config.yaml
num_hidden_layers: 8
hidden_size: 192
n_experts: 128
experts_per_token: 8
d_expert: 32
d_shared_expert: 64
hidden_act: "tanh_gelu"
moe_layers: [1, 2, 3, 4, 5, 6, 7]
router_score: "softmax"
normalize_top_k: false
routed_scale: 4.0
balance_loss: 0.00525
balance_bias: false
router_noise: 0.1
router_cosine_scale: 10.0
shared_expert_gate: true
init_std_router: 0.00938
lr_router: 0.00186
vocab_size: 8192
norm: "rmsnorm"
norm_eps: 1e-05
tie_word_embeddings: true
optimizer: "muon_variant"
learning_rate: 0.0124
beta1: 0.95
batch_tokens: 65536
max_seq_len: 1024
train_tokens: 565900000
max_steps: 8635
dataset: "wikipedia_en"
Below are experts of layer 4 (counted from 0) of a mixture-of-experts language model. Rows are named router (the router's row for the expert), up (a neuron's input weights, with its number) and show model dimensions 0-191. Each number is 128 + 24 x the weight over its row's rms, rounded and kept within 0 to 255. Numbers have three digits each.
After each expert's rows: "mostly gets" lists some tokens that are sent to it at least half of the time; "comes after" lists some tokens at least twice as common just before its tokens as in all text. This comes from a sample of Wikipedia text that the model never trained on. Tokens count by the router's weight.

# expert 15
router:124134173148141101066096068141131136150113147132138126091131143121099109166126130144113103138116123157160165141109137113157149141139113134091124114145141090117093139148135138137101146124108122102137091146125141128126135143155167096166146082131127121118120106103131135145136103178071162133124186114140207120112128117140183123118140137098149137130142139150079105108139133114150121133111130097141148145144194124159109134114192156152118112126108137150073114103109127132081095085137135125150162122094165133126104145099138092142119116135124139117106184121133137139114126158119123100
up0:100136099095125156116141112146139150143117188182150138095138140117086102157138150140131150086135171072137134133164148115116141111171135153136109148171119127127100126116124154122112141092159100121128125104148127140148102138111121098152169155118105136168162100110153122146097125137147102168100152137138142138126163157129161163150098106138156120129108120140089112157110113147146133152117169140138127114156112146133140153124135113123148114117158147127159083101133125127088128121112115134135166138086125128132156126067115077152113131115088159181142119151114146084057094157078115125
up1:129127151152121127140104159127127147149132143148164181094072106162113173156127124120147127108113126142121127131137117095111150145173072113095135127111135141083118133130143125121130147111122116142120119098115118084100134113118104115166139119159156166115143168121113125154157103134108120170071140162147145147128146097126124154174162131140182096136119117165136163133123103126158161097098107131114096110120196135105142102123128090149095097083101133152136148116101152151105111158131168125138146101164062132118165112115132126168146154126128112112164083139107167143116136108125107109
mostly gets: " M", " H", " V", " N", " R", " J"
comes after: " |", " \"", "-", " (", ":", ";"

# expert 33
router:141118129123160167093147121196170158125130113135128092096139139100128168129151138078110134118075135135115130098195098122123121158132124154128170131105108108130168127111137119113092150132114124094110127142204099145128101125113110124124115131127114170148130135106154128135118100148123114168158128090114072093097098128107121114154112173119164124099108105126134125145151117115109128140146099128116132113121138106105120119126178108087149110145123132133193161117146125114120143128102171109092101095088143167100119121142130158137086126144118126086155126096146100081164133118140151118
up0:125103139134106139097117129060151117141126098150206142118084164123116161118113138139156138105132106144143128087109104133107173156143130123120127107119131126113120106086190154162136128140127147096143143093146178144121095177144149174125146129124159120141151156133146145110153121115115125133139103094140157155097118144116168154123144135131145179133141095154109094113160123139103100110121135171119107109143164140119150139108168138155136112108145133074137113165080080158105168131151092134082132113115092158109088108124141140121092100147098127132113142125127124114153139113140174137
up1:131109142163142122119145115160128081096146138124153132121066124178159169131066146124145109104112114098121120118111168175141178111149118077126108096101119142154122144152129142148111163135127122140137115151121122127117098124100138132121174130146124110147088178108140090136113104141099102136107160107107091117129127128099133149162095137127126145134132103125124106177124135114147136117129185130147104112176150104119153108107145118154171107151116107155113149164115168075121103153100119086107116115119126131124130163134125119082148120115124145108193116099100093106115116151183139100
mostly gets: " United", " States", " York", " David", " War", " British"
comes after: ",", " in", " the", " of", " |", " United"

# expert 122
router:113146158124091129119118184134169153139131132135116150172112153164114084085163119137125079146145106112114106093123137124122140096152146100131117131079127078151133161131133118157110136153127170138138145144200102129124142115163125132127146144138167131108178097128102140171118085077147115092138165156127120178164150142110106128146124125116142137107124098174106144087126158097109138166139114118176100106150093121104143135107098141137126149167126136115124082140128158149068154129122107122120116132141114148157163134160113120142112130128096089136126118119099146101097131124151160142
up0:164154109181143158139100128138180132133129090103154117117097150149139163107150124116158130110156190106109145178121143157195127103141142132124125119131112092099071152141113122154150136134158112123131125119108116139090114103134109134145155142102128104156163134131113160118185158097098157124075158138165151145135134135122123170141157083146144131142131126133128118138175147098137083087143127146126185085125169129117135153105061144134123110104140153133121135155080114135138145105137143112140147122130165145155122161118120126114123115133112129131114178106130159116120099105142095155
up1:164087138118065163152124141174109143112140165106115143131093125136096093114136175159134124108149129100115102123134154146171086096150110121117150125095120146108090130126153171155117101125167150130138138130105103158070156136070083124138140132134119066153142159151129175119138089130144088127156138118113148158147154148125060136150111109136139168122130107132126128157149138168169126157131131124144134114127082111128145152129131096147120105151114136157127130122114102116154107154107124135116129159119163143142124134102116124090098089115061107148126135138112107096134121130144148085
mostly gets: " was", " is", " were", " are", " has", " have"
comes after: " was", " is", " It", " it", " he", " which"

# expert 54
router:110130098148115152093135137154130153102137149123157168135176116106144154173107118098113153128119117134109103108154148111126159113183132151117138116113136167090107135131116138115139143102071094119172126132123099091136144085118090119105101135135103155136114136185115126104139154123127152108072132176168077115162106145116121169159133095088114160126108093139136117135146117126141132153115107125117143104116154123155186137134133071160151105170118110126090142157103175149145162134139117174125161088123122107145144121135129117123078123148137110133133128108110077130122109147163126103
up0:116154090184152156140142093125137126138150118126109104106098132143116110139140112133151124137122135156149132124141140159097142163116117107148093155128149201102188125137085112145134093139131082136095093118121122112131110149164117152129107089137115135120158134136152143148116152124131136172159126144126164140154116054157122100152159169109116076154126143127162142094080093120155128165145129089163128117138118146107106140104129112133135129122084110089130080057104142149129122089147110090079133087115090107116111142159147112101122122119113106125118118118122131092143132149120115124
up1:152088132094129154149088102112164135138122117144095123127122138163114150087147147112099127188150171113064161120121134109134110090154129164112119162101131123147113129133089148138117181140127137107149142119114131131118129098132152071154133145134194117165110115144137120086091155121186079104133106126159133140153131151118151128158124105106146137134139171154153129108137171131142155139101121119119172135120124124138122144131133116118092147162145115145123136124155146184139113147108129089149122104144123168164121120077117138159145143101138147152118114142112111140162159075117148070
mostly gets: " Votes", "9", "28", " Swing", "7", "32"
comes after: " ", " |", "20", " $", "19", " ("

# expert 16
router:103115191097176107074094117099140131109149117119120140121104108154114113115133106134106118146095154144160156168145141076134106111120135115124161139177123120122108121127122150138152132127114120128162110107089137116129110108133054123127123147130135112132135141118100150078092110144107173129150137160145113108110102139105144137172090128102163110093118145121109152148149127115143149120076115083088159135128151138090111111113123141141108131094095167112084175133139111151101107123126109152186163138121180073129118143159120111141135125134114113099136148129163110156103167112145097099
up0:133145165083073157070136175117129122102107144113131130164132094144123084154154160133164126124092146119123168104123104156132134151095125142081137081164130124098160188102145171114091174099138124143128156101140086125133118117119123100103116132088126130142175141155145158178109142151142133139155089138145155157096173131079118170140130131127156150116141164116136144127120125165151145118118110093078164131135103101110085122153138146142145126135117174148114079139102124112150127146124103119094133107116165128105154106136140120087132106127125098130121130131109119133117104115126120111
up1:098137129127143112151136109148104110104145084126155160166113145128169124092124119120155136171135123114185149152140110166113154100116132087151103155141127135154115129137117130072128087152164125061129100102129140084114103117130103102132117142133177108134154130178091123159115129085131126144124124136142097177085124120173151175098144135134106160130151128125107151143120080133118157106106164140118119124137158153160117119129103172108114109110141081123111157124101144148132170130114142085183130152131106095141133161111149129139100132082095175113114163110154140118133147132130145122
mostly gets: " N", "N", "Ch", "=", " D", "(s"
comes after: "\n", " (", " \"", "\n\n", ":", "-"

# expert 11
router:177121135142159136128145132138214145116135074137129144134110094093124131119136120118155139151108126126098120163125139143129170126124146130117137106100111144109117112133136082128065094117092152163111176088091157137110137116122092138120142124145130118111130160103104094125068088176116100121133106110124113131089116119135151117115145092144171091149125149120129144108096100142113162153124130134128143141090064118160142107130167090116145137156149111159130131124107140135117126162133108133159098149170162119138110097133139122141151132127130122085149134088103093093180121160081121133
up0:107109098140095126104127120119128139146084084084130152112157149142131158136125118080094123120176149123136138157112137121123148151122175161171099108164173112113142116104108085178096102111133155107098160101144161140136118108142116124152100094131147102159119146102121170100094108143112136154163126136131097110116100132152146143083109112142084072184160136157120121138095114123130080104127130118156132128137085110145154112114134104123159120139139100170108111119138092116123086116125103118133158133119087090134082113126113089138149111085139127152131146103129108099172129102144104131
up1:105104125142122173136140130136130077089078126131113172153172136162113176148113108106129106128120127110121104152148137144110126136156124123107137100134120107104101142157105124139131116098126158158103094085125137152126126102075127139133166113128104132102127171126121123200091105146157131102122115141157156140124136108110154145146115145133129093129142121093150127113111122127162116138106110111107114124104104102106173091099114097090132167148176132159133120144163137118120142136124157135139095134107130091135130142106126151132108145174151103141123144056066095080182110128146185140
mostly gets: " e", " do", " At", " we", " ro", " Res"
comes after: " the", " a", " and", " of", " \"", " The"

# expert 83
router:153128157131139107147162149107094156136123139177146131116116138128184131134109122090116154137126140164124172188166145115092142131104133114097132116156122166131098123112136150147123160142095109093145125115140134149118142107166142092129169091101105138124082114082131106143154119077173106132138102097132120119128113136129089129113118144107085141122115108153098109134114148101140114127124068114072167150120141091137123122121115162121084111108136105162168109097140131097153143120142077136147124095116082133124135103109106104106126122138117164122071156142181107113147142139108084137
up0:117063098153117127144141085147107093129115135095140137128119124167154125156139134067118152121109133165123119158113124118085130136120138122190138158162153140106088102142115119128151152114118175098159133132096115142103108065097085123098134111125153106120096150153125117143093112178117150119139132116135111130135148101133145170111137120121112134142129103167155119144122135149111118128117101119130187122190098099097128124112128149145099096096146122172158130145125157087125122091135151097155115145167099119134149154113134132139146118143154134087100153140057106160145158134137120098
up1:130131185120107133122158145092066112144127103128080112155103132127124131168167160106134122167100120114127131184117114092090140129126135150145112143112116151133125140153101103151141085115142164081109114134151137127107125133142130113119158149131156115106136174073113136136124098128130134099127090125136133122182147156088123156120149110088134117131120133150091138124109140103116112089080172123144166158112119146128128181152079137150152100076134116131100141179161150109132113172117133138092117137158095087106164122166136106156106116154101123102145152149151131145101125125133126168
mostly gets: " New", "New", " Angeles", " York", " Zealand", " "
comes after: ",", " ", " in", " November", "|", " December"

# expert 70
router:121135099120147186137179118093123120135132126077124116102109124128101190093124107096152121133142115163151126163156126145061152130119079129127090106134122149126107131116182109114121162126133140137145150157093121142145110121101124168135125121121120129104130144128088119125140131147118104092117094104134209156127136098122142116132130127150135124118138119151133176145126097152113115133133150129142204109138116166123095120145189121129100101153147107201127133104129131131133124110146131129113118131149152129161136130170124085167136119151118127097098084133143132171148142169103121169
up0:118100109163120141141122160131140138109110168093121155113105111164127146160139120149130107126148091086133112117138120140106141174171072171101130121106158191109108186125184135147130134168111142163137113128058132163162131101097107112153166097139161109151133176133112099148110129102137134126096124157124106148116135118102080136144103116135123144152156141163120125121138089145182151127129135145133195088089136130100118107128160122121162135126130130149132167152126151154129147136131117148120125148167114117126154093170124139162136089103115144108089119138133143138141145155133143123
up1:154110113130115183126160152106146125171150143147114148139109109139145102131165163141109157094143163123169166125143129099139107137140095084106126116148146159110129132080115116109128118121110158147090115131136113135145124101178110125125154156155131077128133128135110113143139105121156158103095128145110114184085189140104152152098112138151167127098135115141161161127114139180178136139128149100130108154129120134117081093111176107157114130111138133138136108160114141133159119104134134125137117069091104111109089138161124133152119136120087091136156085153115134138181156173121134105
mostly gets: " p", " d", " l", " re", " de", " Re"
comes after: " the", " a", " and", " to", " with", " was"

# expert 61
router:138111113131102159103187136080092154158133091135138147129108125155118108100169130111102128170090110180154066150133130145128083112092108128109098118159101065162141161110142096172122132175122103159086124138113183115135121143148135166135153149132133179136144129116097150122138129148111123096152143125139161138135129176105151124089148123134162090132145122114124133146153115132122115146089114124170136102133138059124157107138107106131114161156130130124137115152140159097106127108171117126107177104156103120143098130144111146103140118150107132163112143137153116113137100149129115139
up0:101115115124095143113156125104111134150150098126130102107158125146128151087108166117106152122130123116132126124077106129144107137113075164076116119134132100107122144145087114122112109147138100141109157049093133084140117133135114121103143167167156150120093136079106157142136159124140121133144106183100095105189069132108135180134109118087163133106126085101117114144110091117106166126127106138131101084128113124111106174128135109096154122115141102114108113101134158108116101127144140142139142140108142102170132145101131091134096143149167110140112118155169111140091115115121094123
up1:105119082099107134126115111100120129146104102148150157162116155098111090138124141116130130093161123149122123132152110109147085114144068157111129151148117126109109140091134100144102133171137115157104177083156134150162124094124106107112146107115100148144124128134140074113110127132130150097135089113063137164151149128072148124128156117092114119162139149132173140152149144166168132149096140085119117085141129131172166109142153110108102144165161171107101116138103126116078114156106118113148137108108150105144103133121121125133142144108163135120112160120122123084105122105069106158
mostly gets: " un", " $", " dis", " ass", " dec", " w"
comes after: " the", " a", " was", " to", " and", " an"

# expert 76
router:163122125122192136108149111160122101100101084171156144086156147124110101144166164111128132140108117139135127128125112102105118144131106121165171077135121134164155091113175117120122079139139125099122164137115097141116098098144149116132130160092122169140087142120145131120149109132141135142150146147167125109100091138107108129113126149116118148158108163089098153140121146079133136138103108111085122114137130102143104096105143135162126096097105150121172147128117153137059112148143132122080141122127146151086150152154146111126096123167132141146097168101150103073114147125173132127
up0:132148171121154153130138140116147106128124141151127154140156080143115104122150122156129111108089160097114106083138113147122150164150100140131138123160102145118099147165131083085150147098125134091162114150077092158126140103138154134139138121183116160121113153149122088137119116115119117136100146196120101113106138119102115163116104123107114131135135146174111051116095115139139109117135093140124156097137094138114139095137139142111168142139128118115133140150110156148145109143146141129093102109140164148097117125137109053136128100089135125169139091104129097152123136158198143096
up1:172112084134117104114078096174123125131139156167140164135145152155141119114157118145153104094160141133082105122165122128156129140140150133119153121146117124114149147143099151114189111101116079132133126130112170126145135105167163090137111135144131139109156131084109088124128119116162116173104108128162150140126139137137099115125114130127143192109123137147117143156080115107096139161115164115142153132148140088157164170102136090114082113104078156142143147145145129152125144138122121130123110206140150119146147135146137093138115127150168151151107177119122147109153105143158159109
mostly gets: " I", " October", " April", " December", " November", " York"
comes after: ",", " |", " in", " the", " of", " ("

# expert 49
router:170123123127123109098138153117139132133137058151125117142140175125079140152161160095156132137119112136165120130126135157092109151106115096100110073136108084151145133133115120072129103122123155119072126106154094115128077138167168169161122091096122169142086120137109151158145092143115121136146143123154119151121106111163116123134141155063100131153073124110117145130125088104104102136129143108119123102130123081145131102181144109137180072080136125124132116126145135130122099138159163097119105121119106138139145126138119138127106141150174119134125168140146124128142123099130109136
up0:129131150140168107131092155110148185129143104104088116137072140149099140136172135110134125069137112128142126162074127142122090166148110086122092120108126148137120129093147130145107105136132107120136156071080107137108121140135184137132176119124156126149110121124172101173158183113127126102174151115136125155129115125176106124142130125097113131099149132161122117104104094084120119108121166136114116114131141123167154135164158120152138144143135119147099132153128142165123139127140159114147112128092086159119110130172120096157131141140169153121137150170135114103160133070134112123
up1:093094110146117143166177125098170115158151100135135103146137134124131128139106100145123099080106126151120142132120136127106117151127143140108087103084100118129086178098131116100140147145107151105109135140125114131114119168145086144138074091103113122166115131181108145114152132108122130148157132100165139136153090143129131165120079081152093140120108121157093125106136119099119141112139132142138110182105125108104157144143176127158123125138156102096115124111101076155141133106083099100120191130115128094142143114084134107144123151114111119153144132116122133109159068134158117172
mostly gets: " Mil", " Jon", " MF", " William", " ENG", " Rick"
comes after: " |", "|", ":", ",", " in", " at"

# expert 75
router:113123117143136136120150154069139134153140145127136133114104117147126089109123111140113152152092137115152084126150112154117129114091173131137086079143114102140130148121133133149092159112104126130129147151112178120124122131145115150116132149158147139095113145107102120107114112177112144170133141110130126147128139127195109124075142082135220110130121134150193129142158137113114135162100112114115188119121117119137150092124140105138118158154129153147131108125103227137108162121181131100113153130158148111109113144119129146128130135138087150106150114107119090127114124155103142116
up0:115104131103102115150120129108099089149152118123169110148126179128119105116091138133103141129187122141105120135209119159161124134113181169093122137120139095168141105144159123142114095163134123127116109126116136180106098115169116166097106125123120136088144113121125104097121100142103123136149145094128100162127134118116138132113148106080146134103102148109097158135131139139102133115128154133131143149127122122144134142105086131145137148111154111082121116088077136110115112164101129094103123177163076066120105144082130128112081124129138156113129085124136112108125144129123168086
up1:156110152127099127130137137146138099154126123078136145125117152106133088146051160157146136119097147106137115137151118140127120143167112110138135119170129119125116110171163116123122168131106106143145124102161138087157141106109179139156116126098145142123169100091116128095102156107104130159090148136114118138137155130142121139116148146120158176087094093144146117123105125115123146124111082154137135128116146096053153112134108130115111154094114123115120142182131173150121098115140118158123141081124114157127181129145092159162097102091118162094085111128155100120155124166103109112
mostly gets: " not", " n", " can", " un", " dis", " ex"
comes after: " the", " a", " and", " to", " of", " is"

# expert 55
router:112149106164146161100207123104126138144136105163150084079087108120113110119127130153132156122135141140130124106123128134115090122140106147096131122114125120138174130101122110139131147126163132186112126121135158135097122135112087134127113172130130134117099145139125101071141154143137117185126085065156145122146139128130136116106141110111146094157144124156146162157112114097119088127083157136139132119108104150112140115152119135124137124117169124155141133120138112095099159099124106083150158160159151104169157135082121155088166185160142148117124127163141098074137098159129131132
up0:103133097132114156098131111134140139139117116127144106109128149135125075121134165110123160081128085167148137114106122110160098130149150139073144179141137125117149154164152121126131111096128079134140110131129110110137128164150114133105139115102137158137138116140113100142140154157121123152131109147106116127147140189131125115123089135119122103167115144130183148168086121126116088142088164130107117075154195124118158136145101126152159128086174123127152103159125106104113126109126125136103160136106108137188140161151088063146112106104160156160134093127129104093130137095150153106
up1:132120093115090161182120148123171144123104118131120150162117144106108135099174123151105166112130144125116138143157146122142104101186155134141120116117148138131139148121124153163116155128113143128133132085176137137113081166159142170127136143129120164150111154131108147090100108140104113145107161102149112132091088130154135129131135119128147103074110145131126160163123096127142105124111133145150153105150179120135104121137154099124153130144107121100091117124124132083081149114054152148081158136133126119146127143193154147152155141160112162124130133150127124117091153108191156085
mostly gets: " T", " t", " con", " sub", " Y", " Con"
comes after: " the", " a", " The", "'s", "The", " and"

# expert 48
router:136131119090139128133125140092135117104125127138110114107129123127153141098141083160107125159107112164092130091091098141106127105152125094116129164109085139135104144133132124132120118098108088137148103111090121098107130158133103083089125130111105158144071127167171130116151122136145101162115135128122135139110111145158133128109081158111168131113125133129143143145151115114134115109115067107093135070124164122161095143130157130136078105185143137138091151151109155086135129110110142145144114124140133091133154142115149092130161174114178131142101089098158112142119123087102052117
up0:116137139135127132135129107112115134131100146118116119099174157150171108116143151138118042075089126143080120136124058129093121092120138108159095115123150137139140116152138108089120085162140112107133108114142129156161113081175146096105158145112133155145108130146110189123127159118145093141136107120109125147118136124161125169135137120101103113113134105128120107127098102155158130109128121106150112104151159118137130114156067113112124084123146144103147136143147200113139122135107130064157107097101104125111147144097127107182144105115130117150114165130106117111096127128139112109
up1:112127120153116096135088136117129144147132115102098154117114159128120088113124098148134115135135158110116147085153182144119100136124100101131142124107156121126119145119118125138149115173108098128117143071116123089122142102108166118156147082077130150139134130197111152121157174086163119111178087141119123159125125116114086153116092116129111136111106124132135105068153117133116143090113169107142165095117119148124143092156107104138135124129190159101160117140124130097127156153124156099142178122091153095165115112134138101069136129103140110140142110088152106144123152101115144139
mostly gets: "u", "ud", "″E", "″W", "ü", " °"
comes after: "0", "1", "2", "3", "4", "5"

# expert 71
router:126081140111121116112111129138172112130174149160130123132145097158115126161142142071154147167131083147131142136118148138145103148135130095132171131146126142110083144156126176125146140093130172145136126126131164091138152099112089082099143155161134143098130128147109124163146122052128124117140109083128126166166136103162142137125131126139124157139093137161149132085086163081151136081114138108120135148145139150123101105101178131120118137146109142115135141107139103122159116155085119107101130136137162148147104100139106144111121166107078160145125149172112129132141150190138127125
up0:134143153150078136129142179090104093143156132113122106096095109150120129118123107148129103114072083080123114150128107121123113123102095171133115120128131149109142118163088149164148150144141103082152130088152150080144129130167125096125121095099175126145131111135122156118121125126164128147150131065135154167169116128161161180129113120133104150138165130160130077096104101124108113166091156156113134109171161129146136127108129142139119137148090132116147118140130103145114132095131159112169134148117111118139116103135119091126117155121128114109150138153058125112155178143162117134
up1:159093124138104153126093085113127096085149111134142163118090133177105122140109147104168083135119098104129142123142130126163157113128099165117143082158157118104111149095131093144129125129136098138146118105160135067164118148146095120131149136168156128142158137181150145149077094076152158112152096116128134140097179125157113140095107141144131134102123125139133101154129133070138167155111126105163118152139134128111135136146176112103136154164113122128150125135147136159077148092092133134144102125126141117115152124121115136135121101136101114117175169170095111146154151143108150103
mostly gets: "===", "==", "|---|---|---|---", " Binomial", "|", "20"
comes after: " ", " |\n", "\n", "===\n\n", ".\n\n", "==\n\n"

# expert 114
router:130156120118156086111125126102167151126128136117154128130123131172159131136137075144144116128123182160119139143152141149131089124102119108168154158141157146153149125168146110089093182112140125165130098127099145077091127123126127106107152151160130095165129129158137168109105140092140148113143115113106136102133157162115111145175111157076132141128116171132161131166147146133113151076111200119141145139073151107088131092115145120140138119125113122128135138113083115150122122147114084094159158138114106135138085133152133174131130133122092156113102149104145166139094135105147108132
up0:164111122091135134157114110113156095130167127140139149141111159114173117136118147105127107123099112132151116142127130100082134153138127138177100119115194113105103125143119096147118078136103098168085050127103137118162139140128122143129132148126132099146095143093129106100148138152123130112104156110090098175132128139134119126085107130139165146107133129136097136090138097178135119093120172137142115160133070159138165097139113129149133134161152128122121128115105112160156138152123115115137106078173123122144129170130131120192110108111157137116141195112158161144126139145116141109
up1:113118138157124126160144159129176158147163140147122149144145113147107152156144093108118147112101153138118111097136132102134162120119141138140141176163118144155141106126143130097106117122071139107116139108163111141118080095147130127159120150160172135122109120150081131124112115136062196167108125151082126129133104144119126118148097171119116152108123132142154097157132116135157135108119092163136131127110178087154178155141110122145099129120118119150121138132100138142135130131126159155182107141141148096133126184113126112207112109085126095125176104136132162141134135122157106097
mostly gets: ".\n\n", "==", "\n\n", "===", " =\n\n", " |\n\n"
comes after: "-", "\n", "\n\n", ".\n\n", " |\n", " |\n\n"

# expert 8
router:095154116138139092134153166124147131136120160107160167100132123122110129106158106127137135162132172116128154103089161111140101089136118150127143156129148104115108102139134109148128137127161154146097120116128132081113116093140112150092093108122101124112166137174115147070109134087134200136129117150134154100134144188167141127155093088101135176098133110136132124176140115115100088093130168092139111159099136139120071124112153138156136121109091143127142118113070131120130109152144073112177114139100110134126109119155167119123142122133118105135160169140119159125106131143121119100
up0:154156160140127142167128186140147151127114129115082161130123170137114154134163161113169131140123135124141076125096095167091137101085150127132147155135152110144106128118135152141090127117171129131121101108123120138150115109123102080163108082115168119176105134127148120130094131123142154070122130124142131147127134149116097149188138129125131130107136127132126129171134146095166126124160156130106102160125127108164108144106136110132125158108138108147119124189135166097126108129143130176107156164047155140158199132117126139142119137123126144132125158118136141129146133173106114086
up1:090163150145147154137128131085095097129087144085107159139099155133089106111135138147109122099128103078124126128073114104132129122125108114128134154133125148116081118064125090141121131151150126139143121107105143109133156113085122134101131117155130141097152200114134140130095113127148151111116150148133122095133169095166119137168128097138115140123141099197100114153143115158127151099105162104152155146141141158171146154139140143137105125132136100142168136111097101120147150139129110112153089128115147097132118123114146079128161119129086140101126185148102096126101079171145131106
mostly gets: " Location", "″N", " name", " Date", " Votes", " Title"
comes after: "-", "\n", "|", "\n\n", ")\n", " •"

# expert 120
router:124126114156106104107139152111113116149116099126113121159116135153104119141119167110141133168142084123174134144094137126116104155090150074139144094154148088117133106112127139085112118105122141183115134123121092049104122118144137137139128118098142144101108138186134160107134119093124119126132147094097149130130147145174130123120156124091129129168075125122117137129098106112069097110181167127145119175100122119087094126171129157127140122087157109123131125091105136120158104121164082139107116113137084133126137137124138156085127134148173084132154149145128131129108125176123103130
up0:127116146103122102095156132139118099117124109109097098163182148120116116120166128109106146131152107154117095112109109103113081108155092104160096117132115124105090117131153133140121126118120138139131148120136089102131131105137121136113094107119157131150113124150147174134098144108165151123132120105134128186158117108150122184102141103101100157128126098137090138143146136115117141179121153106159119134121137129087156127172113174153139116152126148163096142158114158089175122126154091141069142104140111161091129146119130113120156162206156154150135190127159128107097155144153130134
up1:146115111126119155135113105065165087140140077127122131158078126097106168119116141157149112104071132105117167143133124139145140135173109141121165114152158126115119120089130152116133136119103115155106152125163173098115084122099106104136081126099127120122143108093136115152112155115152142168107125156153151132176125163145145152113139113119139137151126156151142097144094096153113179139119128147105121141147126062104062154179129149117153129101111112159120139137112152182088147158095088108125099107128117141148150128130141135097124162147135151113127099099146146146101135142123128105
mostly gets: " football", "Personal", " Apps", " compet", " team", " club"
comes after: "-", " |", "==", "|", "\n\n", "==="

# expert 68
router:096097163124143135144163095161124139123179102119139141145119136146109115136118137124124156139099129105144136088170138128116082134090193174156178113110111122156107104141116112117108119109154114095173185106104110135136135112157149119171150158174109165133140085126126105135153085101073121141139137136141067112121114155117140099163134127124140135110111158117110142125141171087147110098118138130109116151159117171142154136140145120104099143139118155102139153134122145133122101117117166086111122147169136132131127149147113079162168131134113119107111150155110111115068110111167103133
up0:107132161102145139121149123153078124128123158131115100172118148186107122113121122131136070149170127099097105108147108108115128090109169143127143151150161144175128149139161083117084092145133129129120122111120165115132094137109131132107131133088135145110113116132147150128107130145144106137136128129118122159158080128128149159122123144122176133146089154101126112098124161146137121112169148145141130096137138121130156083103112078100112175142176164131089133145131140126161100155126097047122114137118134110175127111164144074155110135078146158108123157113105132101128160157131127127
up1:138116141130165145083136085143144091137129122101139194129106108143146111114132170135096143131119111114127132128138098134128135117140124151140140066138129124116127107104142164102087103102144123133130132076122138151097137128123149115133120112147163145139098135110145137154132112102125110157129136123159130152139169102125179145088128143124119155116156138137143127128077105133186132162128123141075112172125150111114177162128121135126142121139153163104134170087113155137150111117130128112096137174108159047122114187122131122148149100102163105091139118125162155104103142135085109062
mostly gets: " \"", "O", "I", " I", " called", " '"
comes after: " |", " (", " \"", " as", " known", ":"

# expert 29
router:119145141123107154134176120111126129114138077135126159113141140131145135173111127107110173149132146130124103120148178083125136172105156099081108095125126127139113116108074106135135149141093139157095105138138079114083110100175115119134121123136143158124122132141095111144149135087133093122097083134157167130104089124133125135115158141116124135112150116159104111169097111105170130109080116159130150148115144093173113138141138095174111105126155140110114165115122130132155114093095118123154110082110078107107148125137158112114117107163062119125092128158090116145155132125133093102
up0:132151125126100154136150134116152099106081106113108098129148105122115115127172183141148108125163105108159120153133133125116097140186103089086125074122111109164150125101114103085119151116118121162077191103178111131125113109144173146146115117110135162143100167144163127136159098163157165115140117136146143175150128150135143097128137120100132129120125132146103145115110115100146117121127167149129125122132153110153147161095176119146154110132126143116073126121158153103095103115126117108115096091125078169141124137118103136157171142166146143133133099113092140130105080132131128101
up1:158083129094116125154127125143117110111115137075130154136114127143159101111184177068126137155165157137098118112152091147141104158131112110120145136162135136121096136122178209140099141131105118180110087121146093107120124123088106111135151136143182123100143138145159110086096092119131125120118121152117141113130146138160129129146166114111109146157119122118100112148132110153120122128154115135157114154139117146143144110131166107137116130121134151116132149119153127100130111099155123130101097130145097130093129176153179144129064137115148113156152131148142151158154124191079125094
mostly gets: " ", "–", "_{", " #", "°", "′"
comes after: " |", "|", ";", ":", "1", "3"